From a checkpoint of a small mixture-of-experts model trained on Wikipedia: 5835 steps.
Below are experts of layer 8 (counted from 0) of a mixture-of-experts language model. Rows are named router (the router's row for the expert), down (a neuron's output weights, with its number) and show model dimensions 96-143. Each number is 50 + 12 x the weight over its row's rms, rounded and kept within 0 to 99.
Before each expert's rows: a language model's description of what the expert responds to; "raises" lists some tokens whose logits its average output raises strongly, later layers aside. This comes from a sample of Wikipedia text that the model never trained on.

# expert 9
It responds to: Numerals for measurements, scores, dates and decimals in prose and tables, as in 2 mm, 0–5, May 6, 26.3.
raises: ".", " |", " to", ",", ".\n\n", " of"
router:38 32 40 54 54 59 45 34 39 39 51 51 70 46 37 39 50 50 57 62 36 76 45 43 44 43 47 62 54 46 54 41 41 64 45 49 38 52 67 59 51 33 56 39 39 46 42 44
down0:49 61 48 55 38 74 56 63 54 61 35 54 59 42 40 26 29 54 72 68 70 64 70 45 40 45 59 63 50 53 54 66 32 38 66 44 65 73 48 56 43 65 28 55 49 39 42 64
down1:56 28 48 64 31 44 56 38 41 60 50 55 54 40 56 39 49 53 48 40 71 44 42 37 41 53 32 65 62 62 50 47 61 52 68 34 62 53 69 53 55 42 77 38 70 68 55 43
down2:46 41 44 53 50 64 46 45 43 60 23 47 47 40 61 61 48 49 29 40 40 43 55 32 36 44 55 47 51 48 46 48 34 47 23 42 70 49 63 44 41 65 68 51 57 41 40 49
down3:45 61 49 54 48 43 37 64 47 45 55 44 46 44 63 60 62 45 58 67 74 47 56 51 70 46 53 53 52 71 73 47 37 94 39 25 35 41 43 66 23 41 29 25 65 73 49 48
down4:43 44 68 66 44 37 47 63 58 51 42 56 51 50 48 35 66 44 40 67 53 56 61 38 48 51 58 55 34 68 47 31 36 79 39 54 61 56 42 64 51 68 55 47 51 54 21 66
down5:65 31 48 51 47 64 43 30 58 60 61 19 25 75 51 54 38 37 71 44 50 43 33 64 37 61 46 40 44 37 58 50 58 61 49 50 60 38 60 43 58 34 60 53 67 42 20 40
down6:64 62 44 44 33 39 47 59 70 46 43 49 48 39 70 50 58 60 50 44 21 53 42 66 49 56 70 36 40 29 66 52 26 49 43 50 30 66 47 52 38 54 49 69 33 48 35 53
down7:55 44 61 46 44 39 57 63 54 56 35 56 45 38 37 52 59 35 57 33 59 24 51 36 16 34 64 37 26 61 64 22 42 84 68 43 38 41 42 67 68 45 71 55 36 53 58 34
down8:65 71 75 58 52 52 33 43 49 37 27 59 54 62 48 55 62 48 59 29 59 53 62 44 51 38 57 57 46 62 26 37 62 50 57 59 54 28 47 43 52 24 61 52 38 59 34 48
down9:31 46 45 60 53 68 52 67 52 40 50 66 58 63 47 45 33 20 72 56 39 51 33 64 38 44 56 90 44 57 44 70 47 47 55 40 33 61 30 45 51 40 62 50 60 44 61 66
down10:54 79 57 59 59 59 50 77 62 43 43 47 48 55 41 64 57 48 37 59 49 23 52 55 56 36 42 47 34 60 56 55 57 51 49 45 65 51 64 48 47 59 54 38 29 34 60 61
down11:45 38 59 60 62 28 56 52 53 58 40 52 43 38 56 60 45 53 36 59 49 45 47 51 50 18 48 48 50 48 70 61 65 45 56 40 49 63 32 60 75 47 43 58 45 56 36 76
down12:62 63 59 38 30 43 38 54 51 36 44 50 63 61 46 27 67 51 43 31 64 61 55 32 54 59 55 39 64 61 48 55 51 36 53 32 36 49 41 48 38 39 37 43 38 51 39 54
down13:74 26 45 47 45 20 60 43 56 37 40 84 44 53 51 48 35 53 24 51 31 58 47 39 67 38 39 38 60 54 34 36 33 52 57 48 45 41 65 55 53 44 44 58 61 45 51 51
down14:39 58 37 50 31 57 65 52 48 62 51 34 52 62 35 53 38 74 64 42 28 40 41 51 44 57 42 59 55 59 47 51 50 48 32 58 55 69 51 51 66 58 33 46 62 45 47 34
down15:71 47 58 44 53 48 71 65 55 50 49 57 60 64 39 66 40 51 77 46 42 58 57 53 50 45 46 53 36 47 75 29 33 62 48 74 43 44 29 43 50 31 48 66 38 39 53 42
down16:47 43 57 55 50 54 48 56 32 46 64 66 45 49 41 49 31 53 55 47 39 27 31 69 37 39 50 47 37 46 60 50 47 56 42 66 44 38 45 60 49 54 61 37 52 54 37 54
down17:47 40 72 51 44 40 44 62 53 57 54 38 54 56 26 54 44 58 48 64 34 49 67 53 54 42 23 44 47 53 59 66 42 48 67 57 45 61 38 46 68 63 56 55 53 59 63 42
down18:56 57 46 61 53 58 51 51 62 37 42 59 62 69 30 27 41 64 56 61 37 53 46 50 63 51 40 53 64 41 55 39 61 51 45 51 56 39 33 60 50 64 54 57 62 51 42 35
down19:57 45 32 63 45 45 53 42 53 52 24 70 50 57 50 34 66 44 31 44 52 50 67 48 68 42 44 67 35 43 44 59 45 30 45 40 65 60 34 38 61 63 32 67 34 56 45 45
down20:29 46 54 48 50 59 49 51 52 30 32 51 44 83 43 51 40 17 45 46 57 59 60 53 31 40 66 37 68 62 57 51 56 45 53 48 57 64 55 41 53 64 62 61 44 62 72 56
down21:43 44 47 67 42 78 43 43 55 43 58 64 70 39 37 57 36 59 75 67 59 50 54 38 53 39 36 38 39 57 28 53 43 42 66 65 49 46 47 56 54 62 45 51 49 31 79 55
down22:55 52 55 28 44 49 62 23 45 48 48 39 37 53 51 52 72 56 42 79 57 41 53 37 53 42 43 60 37 47 37 44 61 57 60 59 64 41 57 55 49 58 27 53 59 32 61 59
down23:41 45 44 23 47 53 59 47 39 27 60 54 36 50 54 52 71 62 42 38 38 74 49 65 67 59 58 45 55 56 52 72 48 54 41 54 64 40 57 56 30 46 43 46 50 40 52 39
down24:40 43 67 47 62 61 54 40 45 52 52 55 39 58 15 53 57 61 42 43 51 44 54 60 30 61 59 53 31 55 23 35 49 43 53 63 54 54 63 51 49 52 57 49 45 46 49 71
down25:53 55 71 43 56 45 37 52 58 45 33 46 38 39 61 72 36 65 62 48 53 56 65 39 50 51 62 45 27 26 55 63 60 50 77 75 43 40 39 71 50 56 46 58 54 56 41 69
down26:59 30 52 68 45 51 48 54 26 30 26 34 50 62 52 41 52 36 56 47 50 51 51 50 50 39 53 44 45 52 48 56 65 44 51 66 70 46 68 36 60 43 44 61 58 47 54 34
down27:59 60 51 53 55 36 32 51 37 46 37 59 59 66 46 51 48 62 51 36 66 64 36 53 40 67 37 47 55 57 68 66 50 25 50 63 59 41 66 50 37 24 83 37 42 49 53 37
down28:28 50 19 60 44 56 48 49 47 66 74 38 53 59 45 51 71 60 44 56 24 64 57 55 56 67 51 50 77 40 53 67 60 59 59 69 43 48 45 55 44 70 56 46 60 56 66 26
down29:46 50 44 56 26 57 54 27 43 73 59 35 56 43 42 40 46 42 74 47 42 24 42 55 34 52 40 59 42 48 72 48 67 34 66 45 19 37 58 53 51 56 34 66 48 29 44 33
down30:59 47 63 45 41 64 35 56 57 48 30 64 39 36 30 49 35 59 54 43 72 56 44 64 55 42 54 61 50 65 25 62 60 43 75 43 56 42 50 40 49 54 56 62 39 55 18 84
down31:53 52 54 43 61 68 55 75 39 42 36 54 66 52 62 67 57 59 34 52 51 61 58 37 52 50 53 62 56 73 48 30 64 63 61 36 64 36 42 54 58 54 56 35 44 62 55 51
down32:58 54 44 67 23 38 46 39 38 42 40 55 54 25 38 45 54 35 42 51 55 38 57 44 66 56 41 65 60 40 31 59 52 35 65 21 64 44 55 63 32 52 52 47 47 66 66 54
down33:56 55 78 27 55 36 48 50 65 43 50 48 62 40 50 50 56 42 61 50 61 33 44 61 44 59 44 78 45 41 73 44 47 67 29 69 52 41 32 47 47 40 41 53 38 35 37 38
down34:33 62 54 59 42 43 44 42 35 54 43 41 74 53 63 47 39 72 64 63 45 46 49 83 43 55 64 50 32 51 77 54 38 49 48 58 41 43 39 48 55 55 74 55 46 71 71 54
down35:29 47 42 50 40 36 72 35 74 60 58 63 33 39 31 58 56 34 42 45 55 65 53 47 75 51 65 57 60 66 56 48 50 64 60 37 50 51 36 48 39 51 45 39 56 66 41 49
down36:58 41 47 45 45 37 55 30 49 61 51 53 55 51 58 48 38 58 36 54 60 82 47 27 60 37 58 41 56 60 44 41 35 53 66 56 45 50 53 66 60 49 59 59 50 49 36 60
down37:57 48 34 47 52 65 57 58 35 49 39 54 47 43 49 35 65 68 55 59 51 67 62 62 52 54 60 50 75 55 34 64 51 46 65 54 41 58 73 51 31 72 50 48 53 60 49 53
down38:48 50 60 44 23 69 53 39 43 41 72 56 59 32 80 34 77 40 56 71 45 62 65 32 41 41 36 55 51 62 39 29 44 53 58 41 57 46 45 38 42 38 44 55 36 67 40 50
down39:40 42 48 42 48 52 26 59 46 45 44 44 55 48 41 47 59 50 44 57 53 48 43 61 93 42 53 53 65 54 53 46 58 61 46 66 46 40 31 36 61 52 54 32 52 61 27 54
down40:64 40 67 77 38 43 76 42 50 46 32 45 47 65 36 34 47 55 58 40 43 47 73 37 57 62 33 44 33 49 45 50 31 62 46 54 45 49 65 53 68 46 60 58 62 50 67 36
down41:31 67 49 38 72 57 55 53 74 52 32 47 59 47 64 55 47 37 36 44 61 59 53 62 67 48 52 57 47 62 46 67 56 17 34 69 65 49 43 53 62 48 56 49 49 67 70 57
down42:58 74 60 42 58 51 66 52 28 55 44 44 62 44 40 56 63 65 61 49 58 39 35 54 34 59 58 34 64 42 33 73 65 48 58 55 75 50 42 41 51 67 53 49 78 63 65 52
down43:62 43 33 47 66 34 54 48 35 59 44 58 50 73 36 67 27 38 42 56 35 22 46 51 36 29 56 50 27 62 56 67 69 60 41 55 54 43 51 50 50 49 51 64 48 54 54 29
down44:51 65 43 47 55 52 35 43 39 60 41 59 58 52 56 38 44 43 60 73 41 31 47 70 49 48 46 57 63 61 51 77 49 23 40 24 52 77 47 47 44 39 67 39 52 49 70 35

# expert 11
It responds to: Pronouns, relatives and connectives starting a clause, such as that, which, it, he, but, plus subject nouns like result or fact.
raises: ";", "\n", ",", ":"
router:31 39 27 54 64 52 38 60 24 49 57 55 55 53 46 42 71 41 71 59 39 58 50 57 50 44 49 52 74 64 75 27 35 41 45 73 19 55 54 54 32 32 36 46 45 66 48 47
down0:44 64 60 63 73 45 39 42 67 47 44 72 47 47 62 51 49 45 56 50 67 59 68 42 62 48 20 30 63 46 46 33 50 46 51 62 31 31 58 50 42 29 43 47 31 45 44 58
down1:81 59 74 51 59 55 65 43 41 56 50 33 41 45 62 43 64 56 56 61 43 39 36 43 52 52 40 55 62 25 60 53 62 47 38 58 63 41 43 36 35 58 41 53 56 53 27 47
down2:32 65 46 57 53 41 48 33 48 54 40 50 33 55 48 52 49 45 47 59 53 40 61 07 49 62 49 52 44 58 29 52 36 51 45 36 53 48 75 53 51 50 64 54 55 44 34 31
down3:41 70 31 40 40 43 46 52 61 37 47 50 55 60 35 57 78 49 29 40 44 38 69 62 36 66 47 74 36 56 47 54 40 56 37 49 35 66 56 47 29 58 69 48 67 81 29 60
down4:43 54 30 63 64 42 59 76 31 56 55 44 62 48 58 72 65 40 47 52 43 50 48 31 69 52 87 42 58 74 55 56 48 68 62 49 50 34 42 47 68 48 27 45 46 44 56 45
down5:51 44 62 56 65 46 20 45 50 30 55 44 56 66 57 56 32 40 48 56 60 35 47 40 24 48 20 43 65 62 53 49 56 48 62 41 42 56 54 53 20 64 71 49 49 22 58 53
down6:51 43 33 31 35 40 38 62 66 39 49 48 37 29 68 50 58 47 48 43 43 70 51 42 55 45 38 33 33 60 67 52 56 58 42 50 39 45 52 62 49 48 50 38 68 46 60 38
down7:43 71 41 42 51 62 62 58 67 47 43 49 58 55 31 50 45 42 53 31 37 48 50 30 57 61 36 42 29 78 68 61 44 56 66 25 38 45 49 49 39 55 46 53 49 45 52 76
down8:57 54 62 29 43 55 25 49 44 68 64 51 31 60 29 47 51 41 78 57 41 39 46 43 66 52 39 51 73 54 63 63 64 44 52 52 46 57 48 51 44 35 39 51 64 38 64 43
down9:57 57 69 58 59 51 67 32 54 56 36 51 42 57 49 58 55 64 46 44 55 52 39 42 45 35 47 67 43 55 70 56 39 55 38 43 59 29 47 42 79 40 31 53 70 47 61 34
down10:56 55 66 39 46 53 57 29 62 39 52 46 53 51 64 33 52 68 63 40 55 37 65 38 57 47 45 40 64 37 47 57 56 28 45 52 51 66 49 26 28 46 48 59 64 50 25 70
down11:42 33 61 49 47 47 66 49 41 49 46 39 59 56 61 24 57 42 44 46 53 51 55 43 33 58 36 66 59 69 41 46 43 32 60 34 48 56 34 50 62 62 55 61 54 59 47 51
down12:32 33 48 45 59 26 42 61 40 43 51 15 41 66 51 40 56 61 71 60 44 28 46 55 64 38 36 43 55 67 80 40 28 54 51 49 62 46 48 41 65 41 43 59 56 39 32 46
down13:35 35 41 43 41 45 49 57 43 64 45 50 53 53 53 58 51 48 38 47 58 24 48 52 33 45 51 45 60 55 37 55 68 58 48 40 50 53 72 60 46 55 77 58 43 38 56 50
down14:35 47 56 44 37 37 45 69 62 48 47 35 65 59 44 42 48 55 53 31 46 63 46 44 36 55 35 52 55 48 36 48 51 51 61 50 47 61 44 57 63 32 58 51 40 79 52 61
down15:49 56 53 68 42 50 58 47 47 41 35 49 30 47 45 66 38 23 42 63 70 54 48 63 40 56 63 55 54 60 42 36 50 27 62 47 46 33 55 34 70 56 70 67 54 51 47 39
down16:48 52 45 37 53 31 43 66 50 44 62 33 24 27 56 54 63 67 68 48 50 33 58 67 57 50 45 45 46 60 36 55 48 35 57 51 55 48 47 59 62 30 23 70 51 58 74 58
down17:29 43 54 49 54 53 38 44 54 41 55 49 70 50 57 48 27 52 37 41 27 38 46 30 39 43 69 52 37 45 43 50 43 64 41 33 58 39 53 60 62 57 63 41 58 60 39 59
down18:43 42 73 50 59 36 44 67 50 58 58 55 31 58 55 45 59 68 50 61 43 41 67 73 50 58 38 67 51 49 51 48 37 55 70 40 28 59 44 48 16 65 49 67 41 55 38 52
down19:32 43 35 43 34 24 42 62 58 55 57 46 50 55 58 58 52 61 32 44 27 58 61 62 45 76 59 38 36 53 80 63 47 47 48 57 36 42 77 48 47 63 59 52 43 60 51 51
down20:59 54 62 47 54 46 34 51 62 45 71 42 55 43 49 45 42 41 38 59 67 47 49 23 45 47 47 41 33 41 47 52 42 47 51 63 75 50 33 58 49 40 53 55 45 62 51 40
down21:56 52 26 34 53 61 40 56 37 59 66 48 56 36 57 50 31 34 69 44 49 55 56 42 45 52 80 50 50 59 47 60 35 40 45 66 55 67 46 70 54 40 36 39 22 50 43 44
down22:43 43 38 50 38 57 44 38 35 36 53 43 37 68 43 56 55 43 45 41 55 40 65 53 42 37 57 61 47 73 66 38 51 46 51 45 43 57 62 37 45 63 32 41 62 46 30 17
down23:47 67 48 62 57 75 34 66 73 57 39 35 55 59 43 46 38 34 55 46 49 47 44 44 50 48 37 44 53 73 35 39 57 42 60 28 23 45 44 54 09 75 73 57 61 52 46 71
down24:33 47 66 45 41 47 27 53 44 42 61 36 61 45 39 42 46 73 61 45 46 40 52 59 40 49 40 53 64 34 61 42 49 65 54 45 22 46 59 49 53 60 43 60 52 50 46 85
down25:32 34 61 61 33 58 15 70 44 44 55 61 35 56 51 53 32 35 41 48 41 64 48 50 57 34 35 43 70 71 68 57 61 57 41 58 29 49 52 36 46 47 38 40 49 61 50 32
down26:42 37 51 56 50 52 61 59 63 41 35 53 57 44 68 47 57 41 54 70 51 55 54 67 55 40 29 68 41 52 46 50 57 65 61 69 41 37 58 40 56 74 33 74 44 70 59 48
down27:53 45 30 44 57 68 52 42 58 45 62 54 45 55 65 49 87 52 50 62 48 45 50 32 31 56 48 60 69 70 46 60 44 40 64 58 54 28 47 41 58 66 41 39 38 55 47 44
down28:56 66 57 50 30 63 73 42 43 46 35 62 48 43 55 68 59 54 45 56 52 25 37 27 47 75 58 56 33 43 65 56 51 45 65 41 55 53 57 52 54 62 46 81 36 69 39 58
down29:43 68 47 54 54 48 47 48 47 51 50 32 51 74 63 58 53 50 40 37 53 51 31 48 72 42 47 61 49 65 63 35 40 23 43 38 55 54 43 66 57 20 39 34 48 36 49 53
down30:45 42 60 50 29 61 52 53 48 29 53 57 40 46 58 45 37 54 45 44 50 45 58 58 39 42 49 49 51 41 58 45 45 33 34 57 43 52 36 57 56 27 67 62 38 61 48 41
down31:20 53 42 49 41 60 46 45 38 70 87 36 49 49 40 42 56 51 65 37 51 55 56 56 45 53 48 48 43 17 38 82 48 31 36 55 57 26 60 42 45 66 56 71 56 54 46 53
down32:40 65 50 63 51 25 34 61 55 52 43 45 54 39 54 39 49 58 26 55 60 52 39 39 44 47 47 49 50 47 71 61 69 63 57 46 49 63 58 59 46 61 13 42 49 36 33 45
down33:69 57 39 38 40 60 54 38 46 60 57 39 53 37 57 33 36 68 42 45 46 61 49 55 76 72 81 38 44 56 60 59 33 60 48 48 48 83 70 59 51 42 42 45 56 50 56 62
down34:56 56 54 57 61 63 55 52 27 46 45 82 52 54 68 48 44 57 35 58 61 65 62 54 44 48 49 58 66 70 64 67 36 50 52 38 55 84 50 50 51 58 36 58 57 29 40 43
down35:68 54 64 48 39 66 73 70 48 58 53 45 45 49 62 48 46 56 53 57 81 45 53 74 39 43 31 65 54 45 66 22 50 43 60 51 37 48 21 47 33 70 43 57 51 59 29 44
down36:50 36 67 44 53 52 62 40 66 36 49 57 59 55 33 45 35 34 67 54 48 35 50 51 49 60 49 56 71 42 45 40 42 61 52 66 36 40 53 42 45 63 55 35 63 56 50 75
down37:34 26 47 57 23 31 13 59 56 52 48 44 60 55 48 46 52 38 36 54 48 41 39 37 47 69 49 75 70 54 45 34 53 51 64 52 36 61 55 39 59 61 60 50 36 61 57 50
down38:31 56 55 46 29 76 45 40 59 48 52 67 50 56 55 61 42 39 48 28 44 58 57 33 53 19 63 69 35 62 33 51 45 57 57 58 81 42 43 61 25 37 58 43 42 41 55 41
down39:65 57 57 41 28 54 60 39 54 28 57 52 28 55 50 62 55 39 55 58 57 28 51 49 46 53 64 47 61 39 42 58 53 57 54 59 56 69 49 40 40 54 25 45 55 49 35 26
down40:51 50 56 34 36 46 45 50 36 44 45 69 69 50 38 48 49 55 40 45 47 39 45 37 69 48 49 60 55 59 37 47 40 70 82 47 40 46 67 62 53 40 47 69 59 44 49 24
down41:54 59 58 46 31 53 58 30 54 66 66 56 73 54 61 65 40 71 46 56 49 38 74 41 36 63 46 45 48 52 56 46 41 24 50 62 55 48 60 50 41 48 38 53 52 47 65 40
down42:46 50 60 60 70 58 44 63 77 41 72 53 54 42 55 50 32 35 56 67 41 50 51 63 47 65 35 32 77 48 49 51 44 36 42 46 61 49 53 50 53 60 53 33 40 48 55 62
down43:49 46 36 46 39 68 37 56 74 58 47 31 34 57 68 65 43 45 58 36 32 52 36 37 58 59 43 38 54 31 47 64 69 68 63 54 63 31 40 60 53 48 46 42 39 64 49 49
down44:45 59 38 50 36 39 40 65 54 42 33 54 54 66 49 49 64 33 60 70 72 54 50 42 43 66 60 69 46 60 32 44 25 57 47 44 32 39 53 50 58 62 57 51 44 52 65 40

# expert 14
It responds to: Periods ending sentences or paragraphs, often after numbers or years, plus decimal points in figures such as 82.9% or 18.5.
raises: " With", " In", " By", " However", " He", " As"
router:44 46 50 57 39 50 49 39 51 38 44 48 70 63 26 35 51 34 59 47 43 55 43 70 20 34 24 49 50 44 60 37 51 56 33 59 58 49 51 65 51 64 53 47 38 77 31 61
down0:47 52 60 45 49 63 36 29 44 63 40 48 64 54 40 49 56 71 66 61 49 39 42 64 58 28 36 61 38 42 48 41 68 48 72 64 56 51 56 45 32 38 36 65 64 38 39 49
down1:24 39 60 32 45 61 40 56 61 52 47 53 87 46 57 46 60 47 62 60 37 33 43 67 47 36 44 40 46 39 51 40 67 54 56 49 60 34 38 62 85 46 52 60 40 41 47 58
down2:56 64 80 40 73 40 55 57 65 55 43 38 32 54 35 47 41 57 60 52 68 31 63 51 53 62 28 55 42 40 56 66 39 79 33 58 32 62 63 36 67 55 38 57 34 52 46 79
down3:71 44 41 61 55 59 44 32 66 51 56 50 73 54 64 60 65 60 57 46 95 63 27 49 50 57 52 62 52 75 71 54 47 58 33 51 60 42 33 45 45 34 49 57 51 46 40 58
down4:71 63 60 48 59 30 39 51 54 65 74 39 57 46 18 36 31 55 34 67 57 61 53 45 29 57 39 57 41 74 78 61 45 46 56 44 30 59 54 70 42 47 56 67 37 43 53 23
down5:46 09 53 76 49 21 51 54 73 38 47 65 71 42 64 54 44 71 46 41 75 57 62 29 60 50 33 72 55 57 55 45 40 42 44 49 43 43 41 50 58 63 59 48 35 45 35 66
down6:44 51 37 44 68 61 74 37 47 50 43 68 49 52 45 55 49 64 34 85 63 60 56 43 60 24 34 39 36 69 74 60 39 53 46 36 59 48 63 36 50 67 22 47 39 64 55 39
down7:51 56 46 43 37 47 52 61 42 45 53 39 31 48 54 55 74 63 48 63 40 78 52 52 45 32 46 53 36 25 74 61 32 59 31 61 53 43 48 65 45 61 62 65 50 74 48 54
down8:67 34 57 51 39 37 54 29 58 25 34 70 46 52 64 49 59 43 35 56 54 52 22 51 54 47 38 49 41 43 47 60 37 36 47 39 50 62 46 44 54 42 50 54 59 31 62 43
down9:60 45 49 55 53 62 46 63 43 41 52 64 34 52 25 56 62 58 62 61 66 50 62 49 43 47 36 51 50 55 53 57 08 54 54 34 39 55 48 44 48 49 36 43 57 49 59 38
down10:46 53 56 48 58 49 50 54 62 44 26 65 70 36 47 43 34 47 43 54 45 53 53 50 44 40 58 58 67 40 54 40 47 75 48 53 69 57 30 62 62 44 33 43 34 40 43 47
down11:61 59 60 41 59 31 57 52 58 61 50 64 43 53 29 57 42 38 64 63 56 57 52 44 23 52 45 66 44 53 46 41 38 45 67 43 29 44 40 36 33 50 32 15 49 38 37 81
down12:60 37 51 54 81 43 52 38 57 43 50 43 43 71 49 55 83 77 40 56 60 44 43 42 48 56 51 49 43 32 44 66 43 67 56 50 62 44 44 38 49 46 56 57 60 44 57 59
down13:43 35 57 56 47 11 22 47 52 66 58 41 62 44 67 46 49 44 38 50 39 52 73 73 59 39 38 60 66 65 42 41 54 51 33 33 44 42 37 57 68 25 42 57 45 57 53 28
down14:59 41 50 63 65 47 65 68 27 42 39 11 59 56 59 61 67 59 47 42 65 56 40 31 41 50 68 57 31 64 30 52 37 60 66 52 48 59 58 38 32 32 44 57 34 60 31 28
down15:73 61 66 47 65 53 58 59 30 44 46 46 49 37 54 47 37 60 27 73 40 56 51 42 61 67 34 62 45 51 43 55 37 49 66 39 43 41 55 51 60 61 30 53 46 59 62 42
down16:56 52 57 59 68 47 44 43 69 66 49 40 34 62 70 52 61 41 42 39 56 50 64 27 58 60 43 48 54 38 31 47 66 54 69 40 66 56 55 56 48 59 39 64 48 61 64 53
down17:35 43 58 27 45 30 58 63 58 70 59 36 63 55 41 41 75 63 43 48 55 57 21 50 51 78 58 55 52 44 63 59 33 32 54 47 41 51 67 31 54 56 48 47 66 58 14 40
down18:40 28 55 55 34 50 34 25 48 20 78 66 33 57 37 53 62 39 53 50 45 51 44 51 41 31 51 42 57 51 38 48 58 53 56 50 45 46 78 72 52 39 62 61 51 56 39 45
down19:50 53 58 59 52 38 35 43 61 58 63 30 59 55 47 60 49 52 39 50 46 64 47 69 40 56 52 54 60 44 41 57 42 59 54 42 44 55 37 48 57 47 37 62 51 52 26 61
down20:32 47 43 56 40 41 38 41 52 42 79 47 34 38 49 54 49 50 32 63 39 34 54 49 52 60 30 51 44 46 48 46 33 46 34 25 67 36 37 57 59 54 28 49 38 62 58 36
down21:53 38 53 40 54 33 44 57 36 54 35 58 82 48 53 44 31 55 41 64 47 44 42 69 57 49 49 58 62 55 37 40 40 36 39 56 70 46 44 58 58 49 56 32 68 51 67 42
down22:48 50 55 59 49 40 58 33 55 48 70 47 56 54 51 72 76 29 56 51 56 39 30 35 76 51 58 54 68 42 48 54 46 35 62 51 52 73 39 45 48 58 45 46 38 46 56 51
down23:52 35 26 48 44 43 45 44 56 23 62 50 29 57 44 57 53 42 24 60 47 36 50 31 62 55 59 42 71 66 50 73 44 32 53 53 29 37 63 55 43 45 55 53 35 47 60 61
down24:32 44 60 48 53 45 36 47 35 56 46 41 57 54 28 57 46 37 51 47 24 47 66 38 45 45 41 50 59 57 79 55 21 44 46 43 36 40 37 62 54 46 54 37 42 65 60 30
down25:65 50 56 39 65 50 64 46 53 42 56 49 45 53 43 59 40 52 69 63 46 45 42 31 51 56 59 56 38 35 66 38 48 27 05 52 55 37 36 54 53 47 59 35 64 54 41 31
down26:65 39 67 43 40 49 46 32 53 40 55 55 28 51 43 59 60 51 37 60 83 44 43 33 44 57 42 44 50 43 56 61 62 52 42 47 49 49 42 35 43 45 50 64 54 41 56 41
down27:61 36 59 54 42 54 35 48 61 73 62 77 38 28 47 61 51 55 63 67 54 55 54 38 26 56 33 55 78 55 48 47 28 51 44 70 78 70 56 32 39 47 57 30 35 49 67 51
down28:58 48 42 62 29 48 63 40 46 24 48 70 45 58 28 47 32 53 72 38 59 68 50 45 36 46 63 61 43 63 41 40 46 31 56 54 51 43 50 45 51 60 54 71 49 42 49 47
down29:54 55 51 51 42 53 38 45 55 51 46 48 66 26 51 39 43 56 61 57 47 80 66 31 54 42 32 57 58 59 42 61 33 53 53 53 44 37 65 38 36 47 50 33 63 39 38 58
down30:53 60 42 50 37 56 60 44 62 49 63 63 48 57 53 64 42 63 76 47 58 59 46 48 61 31 56 58 41 41 50 40 68 37 40 33 53 64 53 47 41 65 32 76 51 31 43 66
down31:67 39 47 25 25 73 73 61 37 37 37 48 59 51 57 41 39 57 56 42 66 68 53 71 49 35 58 57 51 49 67 28 46 43 46 42 51 60 51 41 49 43 45 39 39 55 23 35
down32:72 40 41 57 62 58 53 45 52 32 45 62 65 36 61 52 46 70 33 39 50 47 56 47 42 38 63 36 50 64 27 36 58 58 68 30 49 47 35 44 30 60 59 32 61 54 47 31
down33:61 47 34 39 31 37 61 38 59 55 40 60 49 49 49 41 53 39 41 51 49 74 66 53 30 64 35 41 25 52 45 44 16 45 39 47 54 55 62 54 41 27 56 53 55 59 30 46
down34:55 61 59 36 40 44 56 70 61 58 45 33 55 60 64 29 67 45 47 62 41 58 52 40 49 31 57 62 42 51 40 26 51 77 48 55 60 31 47 50 51 28 21 60 42 39 47 54
down35:42 46 34 53 63 66 37 38 45 64 41 36 59 71 47 59 41 61 58 62 47 42 33 60 45 69 64 55 64 45 38 42 55 39 40 41 81 52 52 47 39 53 59 66 84 46 67 43
down36:37 57 48 63 51 55 52 66 38 27 38 78 54 67 63 68 42 48 48 30 32 47 70 30 65 33 34 40 64 58 52 55 71 32 41 34 45 32 49 46 34 35 24 52 60 63 73 41
down37:67 71 41 47 41 55 31 45 41 59 22 59 67 29 44 47 54 57 59 61 79 71 38 62 57 56 77 48 55 61 52 62 60 63 49 49 50 45 62 46 61 54 58 45 50 51 60 42
down38:52 41 45 51 25 56 57 34 52 53 48 31 63 46 34 52 47 81 56 35 36 51 38 25 67 46 52 49 51 70 54 64 60 58 40 49 56 54 50 42 51 72 46 35 49 37 39 36
down39:49 63 66 34 56 50 55 22 40 66 44 52 56 37 55 66 61 37 49 78 34 39 41 49 55 44 59 56 71 26 49 46 71 58 51 73 40 56 36 56 46 58 50 49 48 31 66 44
down40:65 37 42 37 42 77 48 48 55 51 40 61 61 52 41 59 62 67 48 43 46 74 68 47 58 61 68 66 57 61 41 49 55 61 54 48 59 61 47 69 51 74 64 59 46 51 19 59
down41:51 60 38 71 56 37 15 63 47 57 41 46 54 46 45 45 65 56 52 63 42 52 59 48 57 54 42 57 46 44 37 68 43 58 63 56 54 50 69 60 59 45 34 59 59 63 44 42
down42:68 43 38 55 42 37 35 38 45 56 55 62 52 50 59 52 58 58 43 41 58 44 51 58 35 29 50 52 61 41 54 55 79 44 34 49 39 54 40 55 47 29 47 24 48 44 34 49
down43:58 59 43 47 83 50 46 58 67 46 58 59 56 56 46 58 33 70 35 49 51 63 50 66 81 40 64 37 29 56 68 60 44 33 56 52 51 70 43 66 58 45 53 50 52 65 38 51
down44:57 64 58 50 69 40 47 66 65 39 45 23 41 42 36 52 67 41 58 74 59 69 57 59 58 55 25 38 19 41 55 55 37 85 59 40 52 52 42 31 45 39 65 76 46 55 51 48